config.yaml
num_hidden_layers: 12
hidden_size: 320
n_experts: 10
experts_per_token: 1
d_expert: 288
d_shared_expert: 0
hidden_act: "gelu"
moe_layers: [1, 2, 3, 4, 5, 6, 7, 8, 9, 10, 11]
router_score: "softmax"
normalize_top_k: false
routed_scale: 1.0
balance_loss: 0.000771
balance_bias: true
router_z_loss: 0.001
init_std_router: 0.0228
lr_router: 0.00181
vocab_size: 16384
norm: "layernorm"
norm_eps: 1e-05
tie_word_embeddings: false
optimizer: "adamw"
learning_rate: 0.00109
beta1: 0.9
beta2: 0.99
max_grad_norm: 1.0
batch_tokens: 32768
max_seq_len: 1024
train_tokens: 285700000
max_steps: 8719
dataset: "wikipedia_en"
Below are experts of layer 2 (counted from 0) of a mixture-of-experts language model. Rows are named router (the router's row for the expert), up (a neuron's input weights, with its number) and show model dimensions 128-191. Each number is 128 + 32 x the weight over its row's rms, rounded and kept within 0 to 255. Numbers have three digits each.
Before each expert's rows: "mostly gets" lists some tokens that are sent to it at least half of the time. This comes from a sample of Wikipedia text that the model never trained on.

# expert 5
mostly gets: " was", " became", " served", " been", " received", " joined"
router:154147084111162111192107080164187119123153123133162157173114123124070145172133126100124167152122102094181117158170150131116090154156138116171160177155114172062068132108138179128168138106157145
up19:125162107131184074209081137143186167143142161127149153167080137141087156174117109064052146166163133086170134180165141118117122170171114129157185144158117135082097164133137186123146148113130122
up20:153151120153187070187088112123154094123172109092164168159078119162089185183142106085111170164140091091117100174170135155139137144124177157154148164132119160096128115093117180119146166085154111
up21:141146085142125124111163090164165111154110199106186191128111191117158110150119142148141143115168071148084089073128128131171120094080142144157150164102117129087139085112153156155084135151144168
up22:147143099132134127094147073161159136147181142160164132144148137057161134111092207142139112128184118184086097088104098127083093114125133133171197159116136140123099106108147132093110144104127140
up23:172100084156117182129151092165167127137114207153155149119161160141131098097147086109145122037169094130135202104142073144135152116117078091165167133117149094128114137193182107175105111192128103
up24:122172090132189069205123140136152133150180109131122158162115105102061163186082112080097128172131127097172117146154176130130078161177109131159161136142115146057117179108118179112160115126151136
up25:128126114139120101041163071199170119129178112133156103090144123133174102109122202154144107124205077163133144103132106160065095127097112130101140153140159130118111113088135114120107142128110128
up26:127138064097177114156101150129114136173152114113135139150084100135119123158110117109069113151176097110210119118180181136105133175183140163174174101120157116119064154107099150095168145100140111
up27:103169114132150074202081102153180144138112124115167159185097128153089168189116127094099170169119098104132105172151125158152119151117158130136140156136101141042113155125120169107153158080166131
up28:144142130124150069214090121146160158150136089094137133193088094149092123162099130080078151144119099102156129167169160173126090188153144134120183132176118110071097144102137174102155134110168108
up29:153113089127128122164144054160166155158131096138153136148143091068169088130103211125152137183174141132127099146067111098151056121143160170128160178141123125108084158074139137084152136048121133
up30:112144104113156084204092124169164147126134104128155146155110120145087152168100121093096152159111120078198134177156149152127083155164142123139181145166117137081098172112114176118172160123165123
up31:171161094108159092227102098144174132123108110131145170175108118132098158158117121095066161166119098078165118167160140164133124150159130109133143143151090134102089165113132152145192146108157105
up32:156106149122151129073128125147153088123215145139090079102134125169110171099204131068126114179100173125119148187132168107082083181090166143101154132204151146076127109128099176123100097146188107
up33:079120088108125120177108109153134091112115125139117077179084158161108129166105128118107148133152152106199178106122119105125175082076155206185107123123112082123149149134119191110153169152176129
up34:150141111119166076209099101132165156138139150139177147173091118144048140179096102069087160139114087120159109159182159168135150181140166079166188179151093170115071138111179165143155148113155099
up35:124157104119173110200108102122181156145144097122120150149121122124106168159108132074089121163146133079173109172160191147128081148150121119127175102166110136080100168111123160111180164113152139
up36:119148108136167070216081119127162131118133110094158157186097113142096162180137101076105163160112100089135102187173161165142118161149175125128180156166091124084100138093139176128181145113140103
up37:132127127156134147169144058122158086118137061095184076148128108054130105125158172124131093076092175134148104103075089136185093074169092093100112193105113134171142135120110087131158164107160153
up38:138112129138129139126142132130091118138138094101144116136147159076172114150173204171149121112172128161127119102090090200137036104155107107110076121095148137142128130128167144133157112072159206
up39:142146102118163083216078112133166122117135111131127168172104107149103177163113092090088132189113130082185101180144159126115093147138152108135179167173104109081099193097113161126170138125150125
up40:136113076155131183142124118110142156163155186130141046170153159149135116132117102148061095126179122134165176101114110144021171104129074108144094082108159087134120143154145144150152112162202162
up41:108156109153207080148101171166150099114131126102143111159086155135091146144199094120110068110132126115169129156160121184094170189144076120149145075112150120139138199122111187121139152143124122
up42:149131112151127123159152078192154130155163141180078107125161116153170131088112115166157180084209108167189134073117126138143089138090079089160091147110144171139076103169129102156137107150110110
up43:107147107125166069217079120134182148138128123143147143169089109126106160141089117101054154179117108097169129195153151115139109180146167132128180143158097129076103159123124173123165146105171105
up44:117162088125186072192104122148138125135141124115157154182107135119055150179094104080083160168112127087159112145171185132139092163156123132146165129142135131073095164111110173127172135091142163
up45:188152081114130138180127063226174080152084116128153109172190072178164115049120187133199176144159095117128104138135110133042115162126113160088156164138192116108115122138165182074121122108082137

# expert 6
mostly gets: " War", " war", " book", " area", " land", " album"
router:125085118118181131110105101095071160054122116107099086143088108129153060110150131126100121139081078147115164119187112158148088169174112111188094110104097123151119108132141116121109122093144171
up19:150178147082178105131173118140159151120146107082162126103173199103156133164098137117116094092110111136173107167119104149164111180165105128129138145123148087111121144103169155121102072105070183
up20:141140104125212090141073099150158135130169113120159131194119113121089149152133142073108112158157097076167121164125168158084103156148145141134154142140131119105098192115144168114158134102147121
up21:135161120111190077178079110156168128130160123120151149154147124114094134146138127084092125149127125070145121152140159183110101184155137152134160120158125153070077158088122181113178114102153125
up22:140141111134176110172069120164169118129173102122169160155122117109080148159143110072095135136128134057161134176114178156113115158162144130141159134144116151076078165101126165130184119114139123
up23:100140114109190091163082134158139145135184121106165162148131123112108121167147147062093142147136122082187110173129159165092098158141134146160175112172119150073087185099115164094167116105153134
up24:150146105112192088171092117140170104117172092112174140157125127127105144158129131075083128142143122073159118145142170168099140144153117152146173136144136146092079181080137162109167123088141123
up25:141148123105153095187102104166113107115155089100163145169145146110109160133136149072094123153132116058173118150129161123109111133169145154167164112194114172072122158127113148095210094121137118
up26:124154100117189094170066097137158122121180118113159157177135132128088146147136130093095143167131102075162109171129159162121108164176139150152153144151152137080068158099120164116159125088135139
up27:113145111129190088160073112152163127116173115103157153158110129117096147151149130070094128156138119086143113168136167160109102163139131138162158127166132145082093166095121183123164144117154127
up28:145157118125199084181067119154174121135173118122157161170125117120101139169154129086088125150133119072147117169130161154101105157148142138159178128146134160087083184094113167113168118112154114
up29:128154108113185086162076119143158127125172113124169140156109105118094151158148124074116119152148101074158133171140156168120093177154149148138165139150130147098084166112116159119159109098157137
up30:127142109105169092173074118165184131136181131100164154157129144090098147147147114077109148161143138091175138160116167152088101153146151141147150141157115161070108167101129170109174123123151127
up31:122153111115206074182083128173154111124153131108159133134096127105113142156137124063111122150108121084156133153142150138140130158151135114176158129154143142084077180090118156112187121106141130
up32:135145104120199091175081120158160138152173134151156170152130120121098127166142139071106121141148125092181127189126181140100124150135136129154166127145127147084100181103112182119192109113155127
up33:118136098122186073172079119148180127120161110110178163146122136131088156164151114097092128157130119088165109162127162137113101172136144128157178131148116150081065170101119190113176140110155127
up34:110148119126194096162078124134164143129177111135154151160119132101087142147165127068080113148112106090181127175117148153113083141141145141148149143146120127093074151086115188123159106115135123
up35:138156118115197100174081120155167118110176106148159157140113116107102155144158129078101112144129134061169120161120163146111119175135130139141171137156132133091080175087116173116176114101147118
up36:125150120123189088175070118156161129139173117106161168158121139114091139161160128071084131156119102078158110170132163158101111159143132132158177126150129153072081172098120186113180120110158133
up37:072146121122137126147095093123101119178130080121124172181133122158121149049121113156120125137135097122155093082114090110122062153133130118103138133187167057119126150148089143136117154186124132
up38:131151105119189090171072115152157123119171117102157156167114124118105149166152127078092124144128113068156127163126174168105108152154133145153162133157139150081077167093128173117173126113147132
up39:137185092134162067164065122155152131126166121148148150129106106101087177177144122069088109160138106079161121172123151168109109150152123110164151123156108144088091187098131160117159102098157145
up40:199066113157154124121108125147154157118142118129030150173173110188121090138164098138188099118144077138124113093130084138081155111134122177074101169119073143098115128123112183104144134108104153
up41:121153085081139091104102096148103128000124110080130136107181139122150114071106110160156111142080094113160149097137096115105104167156218085124107127138212118117117037079106178149117109163095095
up42:122151095121191095185075110146147125122164123109162138157118112092094134163150124074104132143129119080164121159111187148114103184148128127158170145149129146064090168084106179131189120102135125
up43:127155106124198084170068111157166112127163116105159161157120110121099137149145124086095122153133113067160121172123160161107106163154130125151172137159126142085081177090120169120184130105154123
up44:127145115115189085173080110159173124136167116115172154138108115119114145163150121078094137145143113078160118169116161143101118158144128139143181144166132145079092178100129178122188134125145119
up45:113133121105200085157082111164147126141175124121151151176114104119096144147147130084101115157141115059148130176138159142104120166154126141152168133159139155080079191105121173129172116111151132

# expert 9
mostly gets: " million", "ani", " Clade", " billion", "cher", "field"
router:154158084107138105173128127150195122145136070052160163125127116130108174142138136109158121156117126093151132171097142125107118180142178132135160173184131137114101162101113186114182120149172122
up19:173147093103112123057123172147180152092143190098160208154094109132098130148139061127125074195097091095167107099117161131130210147144140154161142123098112153186156153100108163139122098135165121
up20:129145129154162130180098129175113117151150126124087089125121079103127139148088156140077171164138127125104126139130089146088079216124159141145198137139129118140165114114073136083144137095101159
up21:114165108127157123129070063148141074128107120129124106126104134172137148160071103093101103133116088135146126124139107164178167143143153155113128157151125144113097121103059135088105123128118140
up22:112166174124144154072095123150081124116118103114086092133090067154139121099169122118115146173136095130102169192166142130107116143077147119136149101203174096121143153112089161173089128182143137
up23:138147089081126123135162167128089099149131135138136123175164092129128085118110062144163102096123119155132163145114125115109112162125153088144074135149178132130155167139157116130236173101182112
up24:148132212092126068160083100145138178135129137131112130122092120136136162134112111165107105148087144085159138098159096122082126142129133113103124073083141163071132136145138118104119079139095094
up25:138093132164109098088128166155170116122161089098138133163170156127117084162118034070165096130141196118156130099160137116150118153151101110139109129077139072103114139129109157066146129136137152
up26:087078109166179086141087120143125108124112110116073120126153026079145145089109196181154175200067093109119105100149098112177121194159099131118112098183140117130149180099067101133139124099089161
up27:143153146135113164195121147135158133153132082143089124128072125137108114235128078073148116193099112148133100139088148187162118142081100184120081133094111167114136201118091148077134166100119124
up28:187179074172147188124134120148140062118119125069140181197153098117068104111176079120140141148098096143100075105093138172095135149081146156170118099184111119125140138166142113150175154117097143
up29:161188149125185089162091095170169118128151112128131161187128105100094125168151134103091127140128105088150102104155149180099119196149121092167166122141127189079083176114137178134151113063143138
up30:114139186133109030175096165086116152087227145132104112169152080092101159102149104074147116117164115094124138123097076150123106174128162109165115103111089098062118125105103118070143103115153194
up31:150181146118182115180075079175149120128164088120146185133098119113079141176162142123084152127114080111182134173145157147098118183149107088162151142143134179084076174118116165112158113093160116
up32:152160088148127111133117128122191136151161099117203164159144129098174161144125110131102127176107097128124121115118162227121099154193148160145106130125145093137099144087091161083145184117133135
up33:182121131112170080153059144131163118135164152140154158168122082097112133131165157129153142149123115131137143109130133152108116188182107117134222105167083177136107181115114157104106169020126135
up34:181151122120201100165081103154185116128124114114140156180106105097093132142159127127099143141122114103166118101140159161105106207153123112155165113129120200087086166086144174115191125050119137
up35:112107145085144083094153159175137113122113080149138147149166171150123097122152129139119161179165152151175122161144129085061170153149185166128127092148084145119133137108114146126153114141086087
up36:124094106145159123176153139117141065121105111121158218106120105138041103126097146104103100146119103088120089094143145134131129136160130114106126111122105178180089154117153116137164112153193084
up37:115116145106143132128089119127094090161139147129100146142147149138132183076139143105122163147200111130109144232154143128089154125104199143188165148141133126113131175175176225082179096100172146
up38:118137119132140140165118145183157144176201145105170119087143139147125160121179143166119125123157074169181133136154167086138066187161126114145089114126082115163129103179123138092152112134154138
up39:190082092154170123202146066172190141109140157135152129103093126064118141172098110055125135087115126138154099039145125096141094117152125089129135119146102123088073139092106096115128085137178149
up40:151166165122111112186134106100183116146130105137149206107173073146101105098103113147130059149126142109089113134119132134103099141130136169161167143084105097130153128122171157165182111141148081
up41:134086201107149071091163119070166116137178206135149154127136115125103110120102137136106156170168138145185130070164043073117185129080165109124124119144141116123116133088126159127113137100087133
up42:167164103114204080164084098163174086119144120113146151189133124091066116126147122135092137151127097110145123117158146171122109176144135124167163131152118172075092178074139156130171135056160134
up43:168176125127190116154085108161177120114135117111146163195134103105076126169148126111114148153093098073139107125145152187115113188149135111159165124150115170089089184111131160141150135054141137
up44:142198163167121118109139107120104139157170139101133118109134086151143081072163076120118105132158083092080181128132154181175152126108136174155162094182113166093126114129123160103080086111164120
up45:172170111129178116173067110139176151106135113086133128201134122093106129155150134117138146163071129087142106095124152176114112161188139109131168130151139157105109176112120146127128150058151138

# expert 8
mostly gets: " United", "os", "era", "idae", " School", "ner"
router:125167126132177110144075107148141126144142108084162152160101122118096144150149108088105150180103097068166139185166145144100101162164117154169181149181153151093103168115111180129182134098129136
up19:090173146214112143106113115143080109095188106137154092102108164130131186194126181129158135113121124133133157157099143190125123101107119191202192148197119131088109146096152151120063129136108130
up20:128145115119167086148091097142155112154148127075178141178098119123109138124143122103098154167121119070151138171160131148092131150145137135175197122163152193091118153115116154118182114134147101
up21:149131186086108132077118106123062090121120085145180092118088156162185189108115176111205115123103188083170190192099109154118148122165104135110197134122108207146152106149153138167127127190091098
up22:136163135124175099163100094155151091141141112048153166123108100121082145125161080093099135172112145096152141176156128156107101157129109150183175158176166152111098138134114140128223139124122158
up23:127132133163108152101162137136101162165153119181187134094156117106191124142091155142140137194123126113159155107135144203154085076133115171162213147152153151089109142161110135096096179137115129
up24:152117133070131105120185123083098099188146126185144126031096099129166076167144163120160107110071091126126156117072109156122142099132121136124105170164133133170129193119137176093099175132113158
up25:158162126124168115139085133169145115147164114080167158159100114141077166112166073115086150177116101082156130177129163136102125135145097121166176152153161145093106138112122139132186133119131153
up26:115118143149080109146146124092104150105129062134078124153168096067183169079076128103137137122119182144104123136101096203108115126172147123114113096110081163122132149136092099125055157098079111
up27:101104114128119168063140103127133147085176123085170148083035195137096198123151215111204115144118102114097145174141088086130207114086119102137218172146128158158169156140160146118122120165099093
up28:128178121123172101139083106158150115146142138089136163142119097123111160118137104116090172166129128080167118188146130098103133129138123155169180127171172157126092151119115171139181132131121158
up29:122184114127192122159083109168152141141147089088195165174127081108091138130129124099098141181118116103140119169137177123112116174128124135173165139147156144091108183105133166126205123077143137
up30:136142135134162112166084105169142107137132099076151161142098110119092157116177083105071165176117107084159131187153156132095131151144115145184174141179171157105096157125114153130213140117118136
up31:155148128138173116138086112166138090146142106086154180142110109122107150129181077101069168164112085078158122218143136122112132135132111146200153157183177145094079140116107153129234148105107128
up32:097125133107105043096161133136115112102137059153074090069150123127177095171081152085178128117158147154159164140095102163104099093116176164117112121150122098132087143117122171089056165136178132
up33:104168099140191107168070114200161132152126122090169141162113097125109164121148104107079145181105108079132125157127143121117114171127119131156169129183160149109075160097121153141196130121145139
up34:133160117122175098159070109166133083151149107065159156143101117112085141108160082110074145185104121082150111184168135127101106143145107141176169147187167146095095139113117136137203121118107150
up35:138151101131190109117101105154150133147141150112163152136145127122104157146164110098068132146101111071179127176132143128103108145159115145165202161179170166130115187087125166144182139152159091
up36:130160141148177115142084107157131088149149134068164155131119111131087176119134098101089145165133103077164146201167123116121136134124108139172168128181164162115087128116111172145183144115135134
up37:113179118134184129152081094172149117141139138090155162159119117132122175121115140095118154157105105068156127162131148136104111154136103169171187146160159186090104157103124181129183109130124115
up38:148150132070162110143172112171172109151155103120117164136150116110148105138147088113064096109116157104126147159130144162123081174206120102138141100174111155112117130110159147116117087129164107
up39:148170132137199112166087125165146116161139135085159167125133126115099153139155128094072155180118127090166123182157150133117122140123102149171170140196164148102094148133118151146187098130140136
up40:111145110152191127159098104158160127129156131104162163161125110106138135133150125128067142158114089076174105152148129105136122176113096146152185140157160153119109187091095165117195116120143136
up41:132150134127178124163083100153133082151148117072181165139103115120080154123146080107091145159117119097159129186144145156110122155141117147188174159184140146087092135115123131145210150108120139
up42:124131128156171093196044122142134125146118137150168076137122071139156140128083149137156137169147055148131151173095113164147126171150126137152179157188155098100096179132099176108185166077100169
up43:194095185148142129141147125130140146131191083092097139170052134118119151144144075110076163120101078174147114051156121154135099155108110136110175155148124127141168155125145106162136129115114096
up44:122167129133170110158085109160145106163144106062163153126109111112084140121150078113095161173113117077149122184157147124107121150135114144175177139179159146095096138116117141133196164104118143
up45:163161140114166129163106098179136099158140112071170183126124112135105155115177086088101148171103107082157128186139163147087127143145117134192174150162166157080086155122124152148185122118118139

# expert 2
mostly gets: " under", " back", " like", " making", "ô", "mit"
router:125146090111179089166097098135166117125176136096131154121128128102072142145173121080131162144125095087188115154162155159098108177183147133141132148145098151095075149113124169123130125095130100
up19:137114104143133155135156115154108109083109080158099138125151139117099151207122125134134144154148095087096144155106119170067120064108129177102130137094064073085142154116144146125076169100119164
up20:150115139154170087202160130076107115123136111087121135149139117088132195169117128067113157176139135087153095163109125155121091193125143146130176121160089162105156124121087172075139128089119115
up21:132131078116101054189099150187182104113142157150143119122108129162161099165112114113106166163162092125146122185129117142101094138121162141142174170142171116107077122076113206073158120130126124
up22:123138110141183097178133124153159108147182126089130126134118155075048153172185121068165150138104126083149090139094142156141091149162163130137124141134093149084079152078078178108165137093196130
up23:132119109120110128136179167129189099179133175097106187093114138105185140148173121119159121088100140126162072127103116123140095107147120150126133159113080121157090155129130152122113141124064169
up24:123149125139188075193136113154108108122119107107117158167114122106111172181174108067141175178132125060132138157129165145097086174141134156131208131186118152087103134075122192103140121099130068
up25:139132099136192109154110091123130113130173139124167163134129138124134169138152150106111120151136103104096101167126118133139111180151135168132144099154101172116069145092072148132132106081093113
up26:116131051123151136085133136121135115173071052106110088151125108157127157107094222170144054154094160104102146151144103123092183130075082153101136110153147165116131164089163075110156196100115118
up27:136147108071182078175143118153126069149147143096142117146194134128058150182194115145125143113135120089137131149129148154129069167124142121112115142139148136091138111086068165139125136048194110
up28:131133097138191081173093095129135101141163124134128174153127138112118145149155133087127132158135125081138107196107148138109110169152150123125160122157119162086094167094099171123170130105142110
up29:150143078095109095154183172142162094167180131078100127088163132093113107138148077180162144104091136136187131070127137065144099122149107102112111141119167108141095111114131127138125091144134087
up30:134131078119112121135161129121167060129170157100129130084143132091151154139112127143162093097121075149090118123097082122166140105114155099081105149135121097120126134079105119116098112153167140
up31:125129144153131133069081115112097157118087157162094123106109142165083147038108144171118142123128110107095179084153128082096218144064083122194124149162151145129154103177152105164113089154088074
up32:125099139154125141080155125089105106113139157110117157103135137147127110085105124132113110067087129162168113088151162088114157140130142104135083115109128191156112086167140078177113073114048087
up33:153144123122185100171104110150160085159187143116140149122126133099104166159182129086112149145139126101142113158105129185148088158168171130121139143162079147101112152054097165117163130121172132
up34:118124115127204097169135107157154061150142116110150140147135118094097166154188113099142134119144109107139131168144118170100073174192138126121138149146088147086097164091100181112130140111157126
up35:153100108107112107115131138126159113148168124098109110103155114136142070115157112077179105123089118159127154080157138123151160150148201130128113183121115089140144151107080163044152088158136139
up36:116126102145171080157093085155157099159169127092149163122128154102065161173158146090109146138145114091144124176116153143100100144160132126136147138163125162090118153100097179128166110101155105
up37:116130080123172046187115094134168100168146114116162187135148164112096152169156144074127146126164088138152102189127158168124095144169150121130128132163108140083100154109109170089176126113138114
up38:127129090147209074138094117129153121139156125143141167136128119082095151139156121081118150134159116099120115169112145148119101183150147132136157123168125151095112166107100173134151139121124110
up39:136129078146189087174105102146146116139166132098141156133122133088088175145189125088165146138128110101169106161131131155115095183146152161125133122147105154082101149087111191101162144092180104
up40:169119079122121140142129101139088126102049100111219127140153117131068071150148133090125122100163158114112126136113103106101162092087097149109123161141084076106114131086144118141100147167104140
up41:127132100115174117180145101184134073134150117120121104155158146087032166145195116098163140128121130088152131124127169165130095179141133129124090111128118165064115125096093152119148152058194080
up42:191169104082169135171105133112121177180131113090205167166118069091107148107160154132088067086125081161112135145118125101076168224175126085116191116131138113091130212094133112110147088104159156
up43:161167161108128145095146123131152124105135143128122218106117128123191187136123123099133131104153102132151146169089107194141124068127148135147152130136087054118096180140158157148094107078130101
up44:137082123128130123075102157116043134082094104155090118106126139125076122099070092150143124094123084153094160088127129082100168164098139123174139152168149109120147059166151087177126106108119057
up45:126158098130174075196087098137181116139173128111131158126121131109070149156165118098135132135176103087137120166138127165109118172149127129142115126190121153094107150091099190121176130087150109

# expert 0
mostly gets: "–", " day", "|---|---|---|---|---|---|\n", "′", " right", "|---|---|---|\n"
router:128157114095193068154086105134149152121172107085178156167105120107074140171159131094112126162118094087172124177157132142116113151160137163171138151171113149113089148118106156120173119087119141
up19:169172152144165073219146072124215136115156128155093134129090110145137110106082122110099184202120106156153121146166135114088110214083169105145176185154092163115135125103094127109171191089053144
up20:116181160124195076153121132134152141159175091120162100166119088135106144130114141091118101161129101089168115206128157110093158165146125151161173167174104166140115125077088142112179096136067112
up21:145117139122155107173142146122120126085177169169087119173110082163184127103161121038114139108102115094230142149168098156072109145130154119106181183174128151125087176116136119163131103137161096
up22:118152141124189084139094160152113158134149094099147182171122128115069138150151137093104115171107113120177121124153107096123124143104148166162124140157119145127116147135112113104168132139081143
up23:197153110149171121159166127112183087119136140136104141131120123150144187147143060086116152106073040083139135192086136116094102173133178138102143174133141173081137164091112096128158136137134085
up24:070122132172138146185129064118187082079141111072121096078130113191106158088148130095130158142111122116162164127130128194060061138135135149119168112126144198069130144121119085116166183156118111
up25:131129112102173079139111116127110102137155098084187125174135112145096127154153114124129160164111098082154134133188133129117144156136128177171150149160130154143100150109126179131168090124120114
up26:099162119180153133131133113130186154168147131166113092140066126118134094081122177099075135162104112152128106139102142161094102130111178130109182132161136135068166146115122159138139170102143088
up27:121133065126109107151147129123158156140101190108143167135179162081081158148171140139093137097121113144113109103066111135133102096130123121139140135105112101043108120087138128109165103164141140
up28:124156143126188067154090114142124153117132107080171183186123118119083139165146122112101133154122093108158119156143129085107126135119157159179143152169103151121124140134102120113198086131095126
up29:124134021100116125148152149126155137159071162130122133107118115068098103147134146150134133112122075097101156135084138095141100102093072138129120103136114140131083163109137102111142172157157106
up30:130072175177139139118162161162136141139166094101119137140100166159119144133163177054146167174159126110119129089126158137107134149118089126086158138124093174109149174109109120092103161144171091
up31:151139073174166059156135127155188101100152077104116130170094154174088153121117111074079116094169171127168118223153175177061052191097108140100146116132089119116149123135128188157136142125160157
up32:135130095122137091169113094148223111086185100158085127115091090088134129070121133114090139161118128089149121148078167178096147126167166130065210098164113158127097167087112129099107201085112085
up33:171161095123131132097150141109129152100173118108127121092091113127165131101134113108091143126037110094149098117097137178133126143137119122176143086147220100149106165166109134177078130180134098
up34:139113126142158116213162129138152070178153120102146113095206158188125159127150160125133128160157112129144172106148127115132105180111166142111125178163130148152082133128133147100196164139108119
up35:171157147138209120187109131139166121135165096120152146165123109140072170118117123102126168160108083125119127204121143101113111208141112168096169153115081169114126125101100140115181143131072104
up36:151102097155106117086152153145130060129112081142123125116098145126138141101066120087129115106148196102121156140106120129129198132088128035145157103128124170124115155143128135151126199104152106
up37:117156134126189078120084103128125158147192102109175141154123120130094139144146156102094123149122119117159111157129136095118145158111157134194129125167123160137108143122084150134159097112096160
up38:143143142135196090115089127128104116144173112066171154167119130124078152144146128083135108148131109113165141144174132133102133164133139162163140133163128154138108173122125166145180116115111133
up39:051129138091139090134105154103175109097146105123146138116109118058140129083117160075096130124127078089096072163097112178093169137175221144109151185145119150130124140060101140092159165126180106
up40:110136129102178099130105125119120131134143081090173156165120122133075116150164136101127133136128078091150122144165124118134140144121123167175143146149143124104089152125100148116169106130106141
up41:126109043127100092131138145164132129121088186182077163108071123125143150122130122104107209073140125059107102142106153157104091121190120047154220127136170173081075182086145190156147147126141077
up42:154095122139141152197197084092198105135145144134107117171146111162146160118116096133143164196075131149122163126186134136122064132117178109087155141115118160077098165136132138105159150164086110
up43:116145111130133175186152075100153153164117162183127098125133136101115101113129119147097169108118082058111125136110163087167084096161135098119120091102166192065145182115129133141133132173127095
up44:137156117137196088147097125139117140138172114081150160171131122141086146140166109102122122129115109098159122133162092128097129153136150143180163135154112164139122157129117155130171090124097117
up45:131128149128171079114094111131150160123184083093183125161121118124096151121120116106100107155122125103145125179133123105099153148154141146170156126168117140141149146100094120126204091115106138

# expert 3
mostly gets: " Cl", " Mad", " Fort", " Year", " Port", "amb"
router:164155093111206095181061108123151114129155116106148164161104120114080147159149119098123138140118104077185117169170149151103099174172129115163145135155129146085071154101121176128163128079130146
up19:182170077095201108165116100123165108127148123120174175122083133161108149152181124116117131141151130095144076132162119103080103169091130096166152139149146113072076141107146182118177139107132134
up20:048068139157141136151075096149176175153174086153172180126115086194105133104116166099124103138142169153174150143105145134114131082118109165137129148128083104149106190096097133106134108176085077
up21:128148077136191107157079132134175100136134108128162196121118143116083182148105127141115117151115109106153102148142107099083095184103114109162145156139157140092079153133157189139167108076108106
up22:156164082080206118207067127127139111134172104109149173141121110134105151166167123108116122124119142112180105160144158120095131193142149118152170145139137117091084177097108181113137146108135091
up23:181074095139123138114118185128149126167131088101101089105141155169152132097090100128077117080139127156165107098128127154087100159098168129083077175133187068131141118163131123091141160126089125
up24:110149152174210085177055159129161157146146143122133126123084087120128160103102182104139138179130128118096119169089081170134112159177154149194116118161132096166130148161079140100180139071114172
up25:082160139123137143157092121121142105120198111178117188132125092156103158151155197114088103173122181105141152076131167095159149110115156168149109124116095101087055172110099137095112128151125126
up26:122164173099134126114118095086097136151196142112113164153127099136100187102138199069074097115123149125182166087133144127136120105164147195138108116116134117116086166135066114144076135141130089
up27:152169096086183126180095124139162133113109132091159218140096140125087166150118136132126135112138142109130084177167094100081111163097079083177150135114151134078090143147156153137168125102109165
up28:112173164166163108131099114162155189109179073119092150143135147153111113121157166090091112111168114125150144188132164188111113160114091141147202093202118088104123160119078173094170132125168139
up29:139136029191111062145167071202155159117159085109137169093140074151170109133107132119115140156156150149159137105111184129096172161132157115151093130178102114080091124153115153069197149100061153
up30:139129131155170132192142155180196080134139119142148084169128132136142090129110125125151155111155119158115143109171135069152147186109161098082116145118111151120125125174105148132167109186099123
up31:142129093122198088193075106120183094133147120120169187119108123106070160150126117128123133139119127094157091167147136110124102159171097121176162108132113169110071134110142178111145124098137112
up32:154175116104191112172065132116126118145115114110130194138098150140088163177135138123125152141112132114160110157177087117087130177099106084170147167135168076112076160135155173111179119132127127
up33:184120117147207099201036102132094100135139109136140169135138101084102142146177115100140110153107132092133111191151096173115119166141138157168166153175129133122087153139095166097159166103118143
up34:138156108121180103201079123117167117157112130111134217176093142138086146147125108138124149132142116113150082147164114119097128183111116074175128121121135167078085150112159176125190128097109111
up35:144161128168109119133138089142231158116152146145191162151117115119113134124067174198091116155106161164086118101099118092109096111148115125137146105143006187130142157090107085124100134087100128
up36:173174086101193090193080121114133096138133120095150180142135129112109130148157096137126151127129120091154114149169122139101113160114119120172153143142140137109058128101137171150188143117162135
up37:093150140193152117117134145176134124168171057195099128097124109141101171117160187098127113101101132089127126101078121121124126196116179195169154162200097102098110182161170191062158132120126144
up38:147141197157126160060096171113168176157137074121161119157136134127115083080065133156035126147137151129135159082136126161132098133139143162114102124141115085134147171155109128123107130144095068
up39:149148082115198099168067128158178110154168134145174198141104123149105162154120126120097130156156120089163094140148149113109123173135126111157161142151116137106072161118142163119163134107144126
up40:129113181136196113116154138126197144142163118116158143089114179106088124106191167126117091128103121113168136140134192138126107156156068131136142093156142192145167147101070176151172168136152172
up41:170138082133221093208088138110143104156148120115172207122096130117103173164161108120122125120131127107188077181149138113101089170118119094171136167144136119113062146133168154144164138101111135
up42:172154083136205089186074119131187109149131123122167183134111122115098147183141129139127150130139128104140094160153127122099108177115114109182158152136141117098050157095146194101164161112150133
up43:113124065078133141094124145120183069063134162110170155075076134195100143106114138130106133155141129152164150118174130056092070096065184138166163156131129080153134142163118160076099121099168073
up44:180143073130202084173066119124138111136153126148167182114104112104105188176143105142102109138148093077170109175148133115114123146127117150172161140150122162097053150073129152124150123116147134
up45:119099091109172099171057130161170152142162130137166210133091136124066141137116101134120143170140099081179117202156184143089153157146134105161178156149094163118090170100148161134162122121127114